python train.py --d_model=96 --d_expert=64 --router_score="sigmoid" --router_bias=true --rope_base=10000.0 --rope_fraction=1.0 --tie_embeddings=false --parallel_block=false --init_std_qkv=0.0483 --init_std_down=0.0 --lr=0.0122 --weight_decay=0.016 --decay_shape="linear" --doc_mask=true
Below are experts of layer 5 (counted from 0) of a mixture-of-experts language model. Rows are named router (the router's row for the expert), down (a neuron's output weights, with its number) and show model dimensions 0-95. Each number is 50 + 12 x the weight over its row's rms, rounded and kept within 0 to 99.
After each expert's rows: "comes before" lists some tokens at least twice as common just after its tokens as in all text. This comes from a sample of Wikipedia text that the model never trained on. Tokens count by the router's weight.

# expert 27
router:52 52 62 54 44 35 60 48 67 48 41 61 67 46 39 62 25 80 40 32 45 38 59 40 51 51 61 37 50 54 56 39 59 56 37 57 54 58 55 69 59 61 56 59 62 47 49 64 41 34 57 38 57 69 74 56 55 45 63 47 50 48 34 61 50 62 52 44 51 63 57 43 60 78 64 63 44 70 57 90 59 55 29 38 66 42 63 62 44 37 44 70 57 48 53 50
down0:53 50 72 57 37 51 36 43 46 29 40 45 66 54 50 37 36 59 51 50 59 50 31 28 73 49 34 56 73 31 56 72 33 64 51 41 46 39 40 47 47 49 48 30 57 59 59 50 37 32 82 47 51 47 41 55 48 57 42 50 58 54 35 35 47 69 47 48 53 52 19 63 56 47 71 54 31 68 48 61 37 45 62 69 57 61 56 63 62 57 42 31 38 44 54 54
down1:62 32 59 60 44 56 61 49 49 62 57 50 23 35 76 69 59 51 44 47 38 60 52 50 45 44 56 58 55 51 49 62 39 53 53 69 59 57 66 55 35 54 66 37 36 51 57 51 56 37 61 61 34 43 41 51 34 40 57 38 44 74 54 30 47 30 61 40 48 26 45 57 69 28 84 55 63 27 40 66 56 40 72 43 42 50 58 45 49 56 43 53 73 46 44 53
down2:72 43 55 57 37 61 35 58 43 64 50 49 41 38 39 66 59 55 61 43 41 54 46 53 55 62 62 61 45 51 49 30 54 39 60 52 29 52 41 52 42 56 24 56 56 35 27 68 36 32 47 31 27 52 59 67 44 56 40 54 55 40 64 44 58 53 49 58 52 40 33 61 57 40 45 63 47 34 43 63 65 81 42 68 56 53 77 59 40 42 23 60 65 58 39 37
down3:40 49 54 45 43 66 55 44 60 50 51 52 55 57 86 67 35 58 41 70 39 54 46 53 37 42 43 53 35 45 46 49 52 64 51 64 52 62 54 54 50 47 43 58 37 41 50 50 57 54 66 53 48 31 24 40 44 72 31 48 31 51 34 28 61 75 62 29 42 46 41 27 54 56 54 44 29 20 48 21 29 42 48 43 66 58 58 56 58 40 54 60 46 43 56 52
down4:52 42 55 21 51 85 37 47 42 54 51 53 48 49 52 49 60 60 52 59 56 57 66 63 58 48 45 48 42 31 52 29 73 57 43 51 51 76 30 23 50 54 52 35 57 47 55 34 39 60 37 57 56 42 46 43 81 65 66 50 54 47 47 63 60 53 58 64 58 46 22 52 61 35 27 28 35 45 40 67 52 36 42 52 55 58 40 58 44 67 49 45 50 37 58 40
down5:56 57 60 44 46 44 25 29 36 52 50 38 44 47 50 63 30 52 38 57 64 45 62 62 66 24 43 51 56 62 57 63 60 35 59 32 47 33 27 41 53 44 55 50 21 46 38 47 61 48 46 66 72 52 76 40 39 66 44 65 55 45 47 54 72 67 53 38 53 38 68 48 40 40 60 59 35 28 53 50 68 35 61 58 69 56 35 51 36 48 38 46 55 53 43 59
down6:39 46 58 50 55 53 53 57 27 54 50 48 61 39 31 40 39 34 38 50 59 63 61 72 41 37 69 60 50 43 44 57 51 48 32 56 53 58 65 58 43 34 32 26 32 48 45 49 47 63 34 49 61 36 54 53 37 53 65 48 45 62 61 46 56 42 40 51 71 58 68 21 48 33 40 31 55 67 54 19 44 54 55 42 62 57 36 49 60 48 59 31 44 54 58 84
down7:55 41 56 63 57 44 54 47 47 39 55 61 59 38 70 65 52 58 36 63 56 45 52 61 36 51 49 51 47 61 50 41 37 50 63 45 54 52 35 34 62 59 50 58 54 83 50 46 90 60 63 45 27 28 64 60 62 58 46 47 65 50 69 47 51 32 45 51 32 60 51 47 36 44 58 35 63 53 59 24 54 72 37 53 34 52 33 48 72 67 74 59 44 51 47 45
comes before: " The", " was", " He", " In", " is", " It"

# expert 9
router:35 48 47 56 50 48 62 61 61 63 56 41 38 42 45 46 45 46 36 56 61 64 48 51 41 72 51 41 39 56 61 28 37 65 46 50 71 48 56 51 39 24 62 41 46 26 58 49 51 33 40 29 52 52 77 46 77 38 49 40 46 47 78 58 60 65 24 36 43 49 55 51 68 47 49 58 51 70 47 64 46 56 36 41 44 35 68 48 58 44 31 65 59 63 73 53
down5:60 48 44 32 36 32 54 55 34 49 36 47 45 42 70 43 61 58 45 33 54 59 41 47 47 37 33 35 58 59 39 37 26 27 55 58 49 55 60 60 46 71 48 55 57 50 52 68 42 42 51 87 31 54 51 73 51 42 37 54 53 29 63 67 37 49 54 62 48 50 39 44 55 66 52 70 51 58 60 55 53 32 37 33 52 41 49 49 48 48 65 58 44 80 29 66
down6:33 52 45 46 56 58 34 39 45 48 50 59 39 44 68 61 63 48 41 64 61 46 44 41 45 78 42 71 47 64 28 37 14 35 48 22 40 49 36 52 56 69 41 51 47 39 44 52 32 41 47 50 62 31 44 82 37 37 56 46 72 43 59 50 44 52 55 36 44 37 69 72 58 32 44 58 55 47 70 52 32 38 45 41 55 38 44 49 45 55 48 50 50 55 49 54
down7:42 42 55 39 33 49 49 39 56 57 62 58 35 47 35 63 41 55 59 57 42 64 40 53 46 43 42 78 50 63 40 40 60 80 32 56 43 44 65 47 42 45 57 33 43 45 20 51 67 45 62 66 41 47 30 54 39 48 46 40 51 53 65 21 60 45 54 24 56 54 27 58 56 57 36 62 53 68 22 57 48 50 40 69 47 34 38 50 50 37 61 51 61 34 42 45
down8:37 58 37 42 60 33 64 49 56 43 59 38 47 49 31 60 53 48 71 52 59 59 39 38 46 56 26 65 49 39 52 66 55 50 50 59 37 46 48 53 59 73 45 48 53 58 42 47 72 38 30 43 42 77 41 52 44 65 58 33 24 43 36 50 54 31 45 76 39 58 55 44 71 44 50 69 64 35 73 54 51 30 61 59 24 41 37 48 44 49 57 46 37 37 37 54
down9:34 35 97 47 50 50 74 44 59 48 34 50 63 47 60 64 50 71 48 46 41 46 52 25 50 44 58 70 35 35 35 49 62 47 56 59 49 44 48 57 41 59 41 36 51 60 31 49 44 56 69 67 44 61 52 40 41 41 58 34 41 62 68 35 33 63 46 66 59 43 52 28 57 56 37 52 63 44 69 56 56 39 67 45 47 54 64 62 64 52 38 67 48 43 43 49
down10:43 28 32 50 39 39 42 49 60 24 32 35 67 41 66 30 40 41 43 60 39 67 60 61 71 24 56 56 32 59 56 39 64 48 44 44 45 53 38 41 37 58 54 44 72 43 66 35 46 44 50 41 26 61 68 39 32 48 38 55 48 35 54 37 75 65 46 42 46 36 56 36 57 51 50 59 43 59 36 40 53 52 46 49 40 50 60 32 29 34 42 57 50 65 58 59
down11:38 50 54 45 65 72 57 60 42 56 43 45 27 57 65 24 44 63 58 46 39 60 31 49 50 55 43 30 56 55 41 47 64 40 30 58 48 50 62 30 63 52 67 48 50 65 65 42 52 55 31 59 43 63 54 57 43 39 49 54 56 46 50 53 69 51 47 40 42 54 55 68 44 42 48 36 49 61 49 55 46 33 13 38 42 48 58 54 37 59 73 84 52 81 40 55
down12:35 54 70 53 53 59 33 67 56 55 58 41 60 72 59 42 63 32 47 37 48 78 48 55 62 50 47 49 39 63 74 32 32 50 48 49 44 65 50 51 82 52 38 57 60 59 51 56 46 23 45 67 53 47 45 72 61 53 36 54 51 66 43 81 30 26 53 59 45 55 47 68 47 48 60 67 54 61 49 41 62 35 33 49 51 55 43 64 55 46 44 68 54 40 49 58
comes before: "9", "8", "0", "7", "6", "5"

# expert 26
router:36 57 49 60 47 27 33 42 43 52 45 44 75 63 41 58 27 49 25 31 55 32 43 51 54 44 58 62 40 47 64 51 59 38 48 60 60 53 62 65 31 60 60 54 49 34 71 43 30 40 52 46 40 44 54 53 55 35 58 43 43 66 34 33 39 52 50 46 33 65 56 41 78 51 59 52 55 48 36 62 42 54 38 49 48 37 85 46 46 47 59 56 62 71 57 26
down0:16 48 52 42 48 48 53 60 39 62 45 66 60 45 52 51 40 40 44 47 63 57 54 47 57 69 32 26 39 22 56 68 52 77 45 50 59 57 66 57 38 39 59 58 57 46 52 61 47 68 49 68 41 43 52 55 45 66 47 38 74 65 68 59 49 30 34 53 71 58 35 39 48 47 50 56 50 28 37 21 55 51 54 35 47 52 39 58 37 54 40 37 55 52 29 55
down1:58 44 64 43 44 70 40 64 36 51 68 50 72 64 47 61 62 72 55 38 18 39 45 49 48 52 49 41 70 66 50 62 36 52 42 58 44 36 35 47 53 41 59 45 40 58 24 53 35 51 49 64 52 57 52 47 37 52 63 55 26 43 49 32 47 47 57 48 46 63 39 95 50 59 58 51 48 61 55 34 61 38 35 42 49 72 34 56 45 52 37 59 59 62 36 54
down2:41 57 37 35 45 40 65 49 37 41 42 67 40 70 44 47 41 46 47 60 68 30 81 75 37 54 42 57 20 56 57 57 29 48 37 66 70 38 67 58 55 25 59 60 41 48 51 36 43 49 60 40 55 56 45 56 55 47 45 39 47 52 48 34 57 56 36 30 51 55 57 38 52 57 58 59 34 37 61 50 66 41 66 25 59 52 32 61 55 30 54 42 62 41 43 36
down3:54 70 40 55 30 64 67 55 37 43 52 60 69 42 43 45 55 74 55 28 40 44 42 50 50 55 71 40 54 48 44 37 71 44 55 47 45 51 48 42 44 71 66 60 62 52 59 43 75 39 40 45 52 39 35 56 61 42 44 45 52 52 49 47 45 39 50 67 56 42 37 56 48 65 36 38 59 21 59 32 13 52 32 30 43 55 59 51 48 76 39 53 60 42 64 40
down4:35 55 36 64 41 36 33 55 67 40 37 53 57 58 48 56 38 59 50 28 46 63 56 71 26 52 47 61 62 43 38 57 40 45 54 57 63 53 47 69 45 41 38 57 45 58 46 33 18 65 51 59 59 41 35 52 42 58 13 49 59 40 30 66 62 41 42 57 61 62 39 30 65 49 55 65 36 39 43 47 68 42 41 55 47 39 58 65 32 37 40 48 51 55 54 30
down5:40 35 48 59 42 66 72 52 62 44 55 59 63 69 43 39 61 61 31 50 58 66 49 34 38 60 54 43 27 62 32 41 43 53 43 46 56 32 46 54 40 33 49 54 63 27 61 73 83 49 59 56 49 57 62 45 52 60 58 47 44 44 62 41 64 50 54 76 37 36 50 44 62 56 61 40 29 60 45 57 47 64 55 39 40 48 41 30 77 37 35 65 49 36 36 44
down6:66 58 41 51 37 54 56 44 36 62 53 37 44 60 73 51 48 58 62 33 38 61 74 46 49 49 44 35 65 78 59 60 40 55 49 46 51 36 48 43 77 72 41 53 72 63 51 39 45 57 49 67 45 38 51 58 71 51 57 56 73 71 57 66 42 51 51 44 54 40 53 55 44 69 70 66 44 63 50 57 33 27 59 45 53 51 48 35 37 30 69 45 35 39 39 39
down7:52 48 61 60 37 68 38 52 55 31 54 31 77 45 36 41 64 65 63 58 38 40 31 34 54 70 73 43 40 47 47 38 38 32 57 72 53 39 34 67 42 60 51 40 36 44 56 45 47 42 45 54 64 43 65 41 60 55 61 38 35 65 34 52 44 38 43 45 44 67 46 46 43 42 36 38 64 57 32 63 41 48 34 66 29 43 49 51 26 55 34 45 53 62 60 32
comes before: "1", "0", "2", "S", "P", "B"

# expert 31
router:20 38 40 47 38 26 37 56 64 38 60 46 59 34 50 64 48 53 49 53 57 51 55 44 32 56 52 44 53 31 62 29 48 54 65 45 61 44 35 62 59 42 49 60 38 37 57 47 58 58 37 25 31 44 49 42 68 39 71 55 59 28 51 69 81 54 35 30 40 44 63 53 53 53 69 60 46 40 52 56 42 45 46 49 45 57 61 59 56 28 30 59 59 67 31 46
down5:42 57 46 39 53 47 69 42 45 44 52 37 51 50 64 47 64 72 66 53 50 47 52 22 47 53 51 46 54 42 72 45 38 56 41 51 21 32 60 37 55 34 64 38 54 37 62 58 33 25 42 48 50 34 46 61 34 52 64 76 49 47 68 53 26 38 69 40 39 48 56 46 46 41 50 52 40 52 47 56 55 54 43 43 35 33 33 50 70 81 36 42 33 62 45 39
down6:57 52 48 48 44 58 64 58 25 73 56 39 44 33 73 27 35 53 62 47 89 47 30 33 67 64 31 49 52 51 39 54 56 42 44 47 58 57 52 64 43 40 55 44 61 66 77 62 53 50 57 52 51 48 52 39 29 42 53 36 44 47 70 64 55 67 61 66 49 56 32 56 30 38 63 41 59 62 59 59 45 42 54 44 39 56 61 55 57 54 51 71 38 41 54 36
down7:48 36 74 52 48 60 28 68 48 81 55 43 55 55 47 75 73 41 65 37 41 68 22 71 49 41 42 42 30 67 26 39 31 39 53 52 49 47 45 62 57 68 55 40 44 33 41 51 56 45 43 47 63 54 56 58 57 46 36 57 52 42 75 43 49 53 60 32 30 40 38 60 51 60 47 60 57 62 51 51 50 65 54 44 52 45 69 56 54 47 36 28 47 63 51 42
down8:20 50 42 48 52 49 50 46 46 56 42 69 40 53 73 63 53 39 33 37 45 34 50 60 48 55 18 36 72 60 34 56 58 44 52 57 44 28 45 60 45 36 49 45 40 44 53 56 40 60 56 33 56 42 37 40 48 50 53 72 43 67 48 57 42 51 43 57 66 52 56 60 71 61 42 64 54 71 42 65 46 33 64 45 35 50 66 66 50 23 32 76 61 56 59 44
down9:49 44 39 51 62 54 79 62 53 27 41 43 58 39 20 55 45 61 21 41 57 44 47 32 68 45 49 46 45 43 22 51 55 49 57 53 62 47 59 51 46 64 61 60 47 62 64 46 52 48 50 52 63 60 61 38 33 54 59 33 57 63 40 49 73 52 48 59 45 52 41 33 41 83 35 63 56 66 57 55 45 67 53 53 67 40 65 21 38 51 50 58 53 51 64 68
down10:55 55 35 37 54 66 48 38 42 60 55 34 43 39 64 62 59 42 32 58 54 49 49 47 50 65 39 48 38 48 44 30 74 21 41 43 29 30 51 51 39 50 42 57 45 64 55 62 63 54 40 63 32 31 46 50 54 48 49 22 57 23 44 44 47 42 68 47 47 36 68 51 48 45 13 55 46 53 57 34 58 28 46 38 54 51 51 49 76 63 52 48 32 48 45 61
down11:60 57 50 62 44 62 51 39 42 44 69 53 43 53 48 64 43 39 34 60 48 51 57 36 55 43 42 36 40 52 71 43 58 58 44 33 47 69 41 55 40 51 65 60 49 32 49 53 25 43 68 58 43 58 34 20 41 14 50 59 43 28 61 54 50 59 33 48 37 26 55 55 62 45 54 59 60 32 35 48 53 26 47 49 58 28 45 57 60 24 50 63 58 34 46 48
down12:60 62 37 37 42 56 35 75 66 34 57 46 33 48 58 50 36 67 49 52 55 52 37 53 51 36 45 68 41 44 61 44 20 52 64 61 51 27 27 49 59 40 41 43 64 37 48 43 66 49 42 47 59 25 48 50 26 52 38 40 68 50 31 61 57 43 67 49 40 41 52 49 33 59 49 53 47 65 47 53 56 58 58 54 42 50 65 42 63 52 29 30 24 39 65 30
comes before: " |", "–", ",", ")", ".", "′"

# expert 15
router:49 28 54 50 30 46 39 40 52 52 66 60 45 61 64 48 59 44 44 60 67 63 62 39 54 54 46 38 46 49 47 54 53 60 34 64 59 40 30 71 57 60 62 41 39 46 48 56 49 24 48 49 40 67 47 71 41 35 40 44 42 59 36 59 51 74 44 48 41 72 61 24 72 41 64 44 70 47 65 54 46 46 59 64 64 36 63 62 34 32 56 76 46 64 52 33
down5:66 31 44 56 54 60 40 53 61 44 66 39 41 56 46 52 33 39 39 51 44 56 44 53 52 27 35 69 36 37 38 39 30 56 42 60 50 28 23 32 45 44 36 42 41 52 57 56 54 49 62 46 51 65 57 56 62 53 57 57 73 45 59 48 63 43 45 44 44 55 51 63 40 67 36 60 45 53 66 34 47 42 74 57 46 49 99 48 32 54 50 51 64 46 39 45
down6:40 36 51 49 60 54 41 68 47 62 43 48 52 42 54 60 53 61 42 41 40 47 39 50 45 50 49 54 55 40 14 45 51 49 52 43 31 47 55 57 57 42 58 49 46 52 52 53 26 64 25 36 38 45 40 46 59 54 36 44 20 40 77 48 12 57 52 41 57 48 42 27 58 69 64 53 51 32 58 41 62 29 59 41 38 48 44 41 58 33 58 61 59 73 73 40
down7:61 52 43 55 61 52 52 54 25 40 33 21 54 54 42 55 46 49 56 54 47 63 62 27 52 38 57 95 41 41 50 66 36 38 43 50 74 65 62 61 35 67 37 38 50 74 37 46 54 39 37 56 52 73 62 44 48 46 53 40 63 45 56 53 56 65 59 35 53 41 63 58 62 51 47 45 53 36 41 50 64 38 50 57 47 18 63 48 51 44 41 50 41 53 42 33
down8:35 47 46 30 49 51 59 75 39 58 56 67 49 73 57 36 39 50 44 32 54 51 36 57 57 33 52 52 13 51 63 40 56 48 74 59 45 40 58 68 66 46 39 52 65 54 61 52 41 56 56 47 63 47 37 56 63 46 57 58 56 71 47 45 47 61 63 39 53 60 46 45 44 61 20 43 37 15 37 47 44 33 44 49 35 54 62 55 50 47 50 58 65 50 77 57
down9:45 47 46 58 53 71 44 60 33 33 48 44 56 68 62 40 50 51 49 57 57 58 83 70 65 44 33 25 54 45 64 56 44 57 69 50 46 36 50 57 36 45 33 48 40 19 55 42 65 46 55 32 61 32 32 57 43 44 61 23 51 70 54 44 34 53 58 49 79 45 50 58 34 72 42 46 56 44 53 61 57 47 50 47 66 39 53 45 44 54 72 50 38 45 58 44
down10:50 43 47 47 57 38 35 52 33 28 50 58 57 39 45 43 41 48 27 63 76 41 49 66 59 60 59 66 42 38 50 36 64 30 41 52 47 67 60 60 58 45 46 53 64 50 47 64 67 68 46 36 76 61 49 44 52 57 44 62 24 44 61 38 60 59 44 35 39 61 43 59 40 66 58 68 40 38 39 45 43 48 39 43 62 50 56 66 27 72 57 23 47 37 59 33
down11:56 35 56 70 66 47 50 41 38 69 51 42 39 49 60 40 62 30 35 65 56 54 50 41 50 34 59 48 55 58 65 37 44 47 49 78 60 41 56 49 46 50 33 37 39 69 49 34 62 47 78 42 35 46 60 63 42 49 59 46 69 45 24 53 60 54 52 64 26 44 54 31 48 48 74 38 51 44 58 33 53 61 53 39 59 45 44 48 60 70 62 31 74 53 46 31
down12:26 32 53 55 40 70 68 76 46 58 51 40 44 37 48 69 34 49 41 56 45 53 66 51 36 48 49 55 58 56 42 42 50 67 57 60 56 59 26 45 49 72 47 58 60 59 60 77 57 44 50 36 49 49 51 74 39 54 44 53 44 62 55 56 44 65 50 47 51 53 26 49 48 56 32 16 32 29 63 60 67 51 52 55 46 70 47 50 55 44 67 31 61 40 31 49
comes before: " ", "0", " Total", " \"", " Win", " Party"

# expert 1
router:52 64 46 41 61 35 43 48 73 60 50 38 47 56 63 53 43 42 39 61 80 40 58 42 45 43 54 51 54 51 50 51 58 57 58 57 54 43 27 84 44 57 42 55 47 37 65 35 29 52 63 34 33 64 42 70 59 41 63 41 79 37 48 62 67 66 56 49 59 60 55 47 67 43 59 50 54 72 38 51 48 46 29 65 43 50 67 69 55 48 37 46 48 36 53 25
down0:39 68 44 63 49 45 47 56 25 42 52 37 56 54 43 41 37 28 66 72 60 55 41 37 60 26 47 45 47 25 37 71 40 56 53 39 38 45 53 60 64 34 55 51 52 59 42 58 52 41 61 65 55 36 55 54 46 33 65 38 38 61 40 56 45 53 48 52 21 30 48 38 44 48 78 65 47 45 32 48 47 50 46 75 33 65 50 40 37 36 44 46 60 24 56 47
down1:61 65 44 49 30 40 44 41 59 35 43 56 50 49 51 40 46 37 51 60 26 53 60 67 39 56 43 51 77 48 26 45 67 53 25 53 25 41 57 62 69 48 58 42 29 49 27 58 71 50 53 22 35 38 53 40 78 37 52 73 45 46 47 62 55 64 63 49 73 57 48 48 51 51 53 56 49 58 58 52 57 34 50 64 55 35 53 55 57 44 53 39 42 30 42 53
down2:70 33 67 65 56 57 81 48 62 37 61 40 32 57 63 59 57 36 64 34 49 61 53 59 56 74 65 46 61 59 34 48 32 55 62 59 49 48 55 70 73 53 43 54 35 45 40 33 62 41 39 25 27 61 54 57 45 35 52 60 39 37 45 55 43 40 47 67 56 33 44 51 47 52 80 58 49 49 47 39 56 58 43 42 56 49 56 62 47 34 41 61 60 32 33 45
down3:44 48 50 78 52 55 52 47 47 59 54 60 62 33 41 63 27 51 60 52 44 43 60 46 52 33 47 39 48 44 32 48 54 52 53 59 21 37 66 57 62 75 52 66 43 70 65 63 55 78 54 67 52 46 49 64 52 40 60 36 45 61 45 48 61 59 47 64 60 44 63 51 82 59 51 72 42 39 49 17 43 36 45 56 43 53 54 36 64 46 53 43 46 71 31 56
down4:53 71 53 22 34 39 41 63 55 71 55 58 41 55 63 54 40 57 47 59 44 42 74 51 51 44 59 50 36 56 58 47 61 38 52 60 09 37 55 28 56 58 45 39 64 43 55 60 48 57 57 41 48 49 49 40 38 52 48 53 50 48 50 53 43 86 41 62 67 50 61 48 48 59 57 41 41 35 53 68 57 74 36 49 22 79 42 41 45 55 54 60 51 36 39 57
down5:56 42 53 38 64 57 46 49 46 53 51 55 54 37 77 36 47 35 41 40 70 71 52 63 45 41 40 69 50 56 51 48 32 36 58 68 46 54 41 71 36 63 31 59 66 76 70 43 38 47 55 25 53 38 22 30 60 51 41 46 31 47 57 43 34 50 59 37 40 43 49 42 62 52 44 46 61 54 34 42 46 69 50 38 38 58 35 40 40 54 58 24 57 60 50 61
down6:73 60 39 57 54 39 57 45 47 42 68 37 50 62 60 52 49 36 57 53 59 47 67 47 47 34 40 42 31 39 34 57 50 57 54 69 48 48 50 44 35 52 53 33 57 46 52 12 60 66 41 55 72 47 34 49 22 67 63 65 44 45 45 39 37 46 49 50 66 52 83 36 65 65 60 33 43 48 39 47 55 58 52 51 72 50 50 52 36 43 44 45 40 23 65 58
down7:64 51 55 52 28 46 38 43 40 43 59 77 53 46 27 57 56 49 68 61 51 56 59 47 49 45 75 44 46 29 51 45 64 41 61 65 63 58 51 25 58 57 56 68 56 68 36 57 40 62 47 54 54 58 39 72 50 58 57 79 52 53 45 36 72 51 42 54 46 21 54 40 62 36 42 54 38 59 30 45 52 38 53 55 47 47 30 32 54 29 68 42 45 55 71 52
comes before: " ", " A", " \"", " —;", " UTC", " H"

# expert 28
router:38 37 66 33 36 45 46 50 42 41 73 44 68 43 67 52 31 48 47 57 74 35 42 58 62 38 45 63 35 48 51 27 55 53 52 54 54 45 38 47 50 40 55 68 39 44 56 58 41 53 62 33 35 55 54 51 48 21 42 30 66 49 57 45 51 51 59 60 37 53 57 29 73 52 80 45 55 72 35 71 63 59 37 59 48 54 64 52 40 38 47 72 68 47 37 55
down0:49 64 65 58 35 44 51 53 56 77 57 47 68 36 46 52 48 47 63 56 56 51 42 50 47 42 31 40 49 47 71 49 61 59 42 57 67 56 41 56 55 54 53 39 51 52 59 54 45 21 59 43 70 67 64 55 60 46 49 66 47 54 69 74 36 43 44 53 47 65 55 41 59 65 58 41 46 07 37 47 39 29 43 39 78 55 17 46 46 49 52 45 56 35 49 45
down1:40 45 40 47 38 67 38 37 58 28 43 36 54 50 40 59 52 34 53 81 47 28 50 41 51 43 50 56 49 74 41 24 57 40 54 69 60 51 52 44 62 28 36 64 45 37 52 54 36 43 51 48 23 56 44 37 66 35 60 47 43 48 31 44 56 52 67 50 47 44 50 50 41 24 63 53 52 54 50 49 80 46 65 61 48 56 28 40 60 68 64 32 64 50 55 45
down2:49 58 56 40 33 58 34 37 44 48 46 40 52 36 57 65 43 58 34 47 48 43 54 47 71 53 52 45 47 72 38 46 20 63 47 71 31 73 56 47 63 48 35 64 27 44 45 40 75 43 56 64 51 53 43 63 61 18 24 48 36 43 35 57 48 57 65 47 50 37 56 37 60 51 41 68 55 40 46 43 42 54 40 71 53 40 41 78 51 55 47 35 44 58 54 40
down3:29 59 44 57 38 67 34 59 58 52 47 37 47 46 48 43 47 60 73 69 31 46 49 22 39 51 43 59 62 47 49 19 48 58 50 43 30 50 70 41 51 31 64 48 54 43 49 61 68 68 47 41 54 41 68 55 27 62 41 48 44 62 53 53 51 56 62 65 62 54 48 44 34 60 32 41 37 25 69 73 63 63 37 61 49 45 48 46 31 57 38 66 45 61 51 55
down4:70 44 54 39 39 64 40 48 45 63 70 52 46 58 38 39 43 49 45 52 55 37 52 55 50 53 44 45 48 50 56 52 49 55 37 47 35 37 55 47 59 41 39 46 59 38 42 67 39 42 52 37 39 67 43 58 35 87 49 56 39 38 42 43 54 65 34 53 22 40 74 62 65 27 46 50 63 47 33 60 38 62 55 33 31 66 69 32 23 69 52 61 66 60 40 58
down5:58 52 43 54 17 61 64 17 41 52 55 47 43 38 66 58 77 46 49 45 60 67 66 56 45 57 57 43 58 37 41 54 51 55 46 62 64 33 48 40 48 37 40 56 45 52 79 56 32 33 65 41 67 48 58 62 52 51 70 58 40 56 54 38 45 52 47 55 56 56 39 53 54 70 41 59 50 48 55 46 26 59 30 39 52 40 63 53 32 47 23 44 55 66 56 78
down6:46 33 53 67 60 61 63 52 59 64 76 59 57 53 50 47 52 44 59 48 61 36 60 65 57 54 36 37 42 45 47 31 44 56 58 52 53 55 62 46 54 57 51 50 22 55 42 43 61 51 35 81 60 45 44 59 41 51 19 62 70 66 27 47 47 41 71 45 37 35 56 49 38 42 24 69 26 46 35 37 46 51 36 41 59 54 70 59 66 38 50 41 56 57 51 59
down7:52 52 25 53 44 60 35 61 53 27 60 63 63 49 71 69 61 43 58 65 44 42 42 63 41 48 39 70 47 48 40 42 72 17 54 35 60 24 26 62 56 55 53 54 37 49 33 43 55 58 46 57 44 30 41 48 59 49 43 58 61 61 42 38 49 41 59 33 37 61 44 36 53 45 54 59 43 64 26 42 48 58 55 45 41 40 30 39 64 41 60 38 58 55 42 76
comes before: " and", " ", " which", " but", " the", " he"

# expert 21
router:42 29 46 58 42 38 44 29 53 49 69 36 74 46 69 55 44 49 56 48 47 55 62 38 56 55 62 56 44 45 53 15 22 44 52 69 59 55 53 70 52 44 64 63 42 47 53 64 41 35 48 53 57 52 56 47 49 22 44 43 53 60 72 56 43 47 36 45 59 56 41 29 70 68 77 43 63 37 66 49 36 60 56 45 56 53 79 53 49 43 59 52 46 65 55 41
down0:52 36 48 53 52 47 44 57 61 49 40 40 64 60 54 55 49 50 71 55 64 60 55 36 52 65 73 37 31 54 43 68 55 57 65 39 50 44 71 37 46 64 49 45 57 25 51 60 38 29 26 38 48 64 52 38 58 42 67 52 61 51 44 56 73 55 51 52 26 32 53 54 49 45 23 44 36 49 50 47 75 56 51 38 41 37 46 31 32 43 26 58 67 57 39 28
down1:39 40 33 21 72 30 49 38 29 65 65 51 60 51 44 42 25 51 56 34 65 79 54 51 48 44 66 51 45 69 47 39 51 38 33 45 52 64 45 49 47 54 57 52 38 36 36 50 55 57 63 64 47 65 43 67 57 67 53 40 47 77 38 44 47 45 62 50 24 43 68 52 50 36 47 42 32 44 45 50 52 40 21 63 56 55 57 43 60 40 47 45 58 48 37 38
down2:35 66 51 40 60 43 60 51 53 62 32 42 30 52 54 43 41 71 47 42 34 36 55 51 54 64 36 49 52 54 43 67 72 50 46 78 49 57 41 48 48 42 19 41 50 44 81 36 49 39 41 26 52 48 49 24 45 19 49 31 66 65 68 53 54 41 50 44 64 54 50 37 48 54 55 43 34 54 48 50 35 52 54 70 55 71 50 58 39 44 58 49 64 46 37 54
down3:59 52 67 64 45 45 43 60 34 54 77 50 17 30 73 62 45 51 49 38 46 29 50 75 40 37 46 43 53 61 65 40 45 38 38 61 43 53 61 11 47 61 55 49 69 52 41 65 71 53 51 26 54 44 55 41 56 49 51 45 39 41 42 50 55 46 50 27 35 45 46 56 43 40 48 34 50 53 30 36 50 51 58 54 46 64 44 66 62 50 41 59 49 59 71 53
down4:61 55 66 54 39 45 60 42 54 53 25 63 22 23 58 42 60 40 39 33 44 42 38 53 38 51 53 50 37 54 36 40 54 50 50 41 69 38 56 49 58 48 40 71 50 64 60 64 58 28 41 67 46 54 39 65 51 41 52 38 50 77 45 57 77 55 61 32 47 53 71 52 53 31 52 42 46 68 52 44 63 49 35 37 53 48 39 47 35 58 37 46 62 42 50 16
down5:35 48 38 53 51 59 31 49 44 68 74 55 57 41 46 37 38 28 40 53 39 20 39 52 34 64 43 54 45 51 47 32 47 48 54 63 35 38 46 57 49 75 51 54 46 66 55 71 54 27 64 64 39 48 63 54 43 31 48 60 76 61 75 55 55 47 50 44 54 56 63 65 57 29 47 50 67 74 44 60 50 33 45 49 44 35 57 68 39 33 51 38 51 52 66 50
down6:56 68 42 55 30 45 35 36 70 70 27 82 57 64 25 46 48 55 32 46 42 68 50 38 56 53 37 22 54 41 48 50 52 52 37 38 46 57 47 55 70 64 40 40 49 35 41 55 43 44 50 46 22 54 55 54 62 53 63 57 50 47 39 58 40 43 50 57 31 34 55 53 57 37 37 69 57 34 43 46 70 42 54 34 54 54 47 44 60 61 25 48 64 37 57 64
down7:40 40 54 56 51 65 52 52 41 53 57 42 50 43 64 68 49 35 27 47 43 45 40 50 57 39 53 40 50 49 35 39 68 48 46 57 43 46 57 36 42 45 56 41 35 80 50 60 70 55 62 66 58 51 66 58 33 60 50 18 59 50 58 31 56 51 48 60 56 36 42 37 87 49 52 52 37 29 38 29 47 48 52 55 43 70 53 53 41 51 44 50 46 50 43 08
comes before: "-", "|", "  ", " century", " place", " round"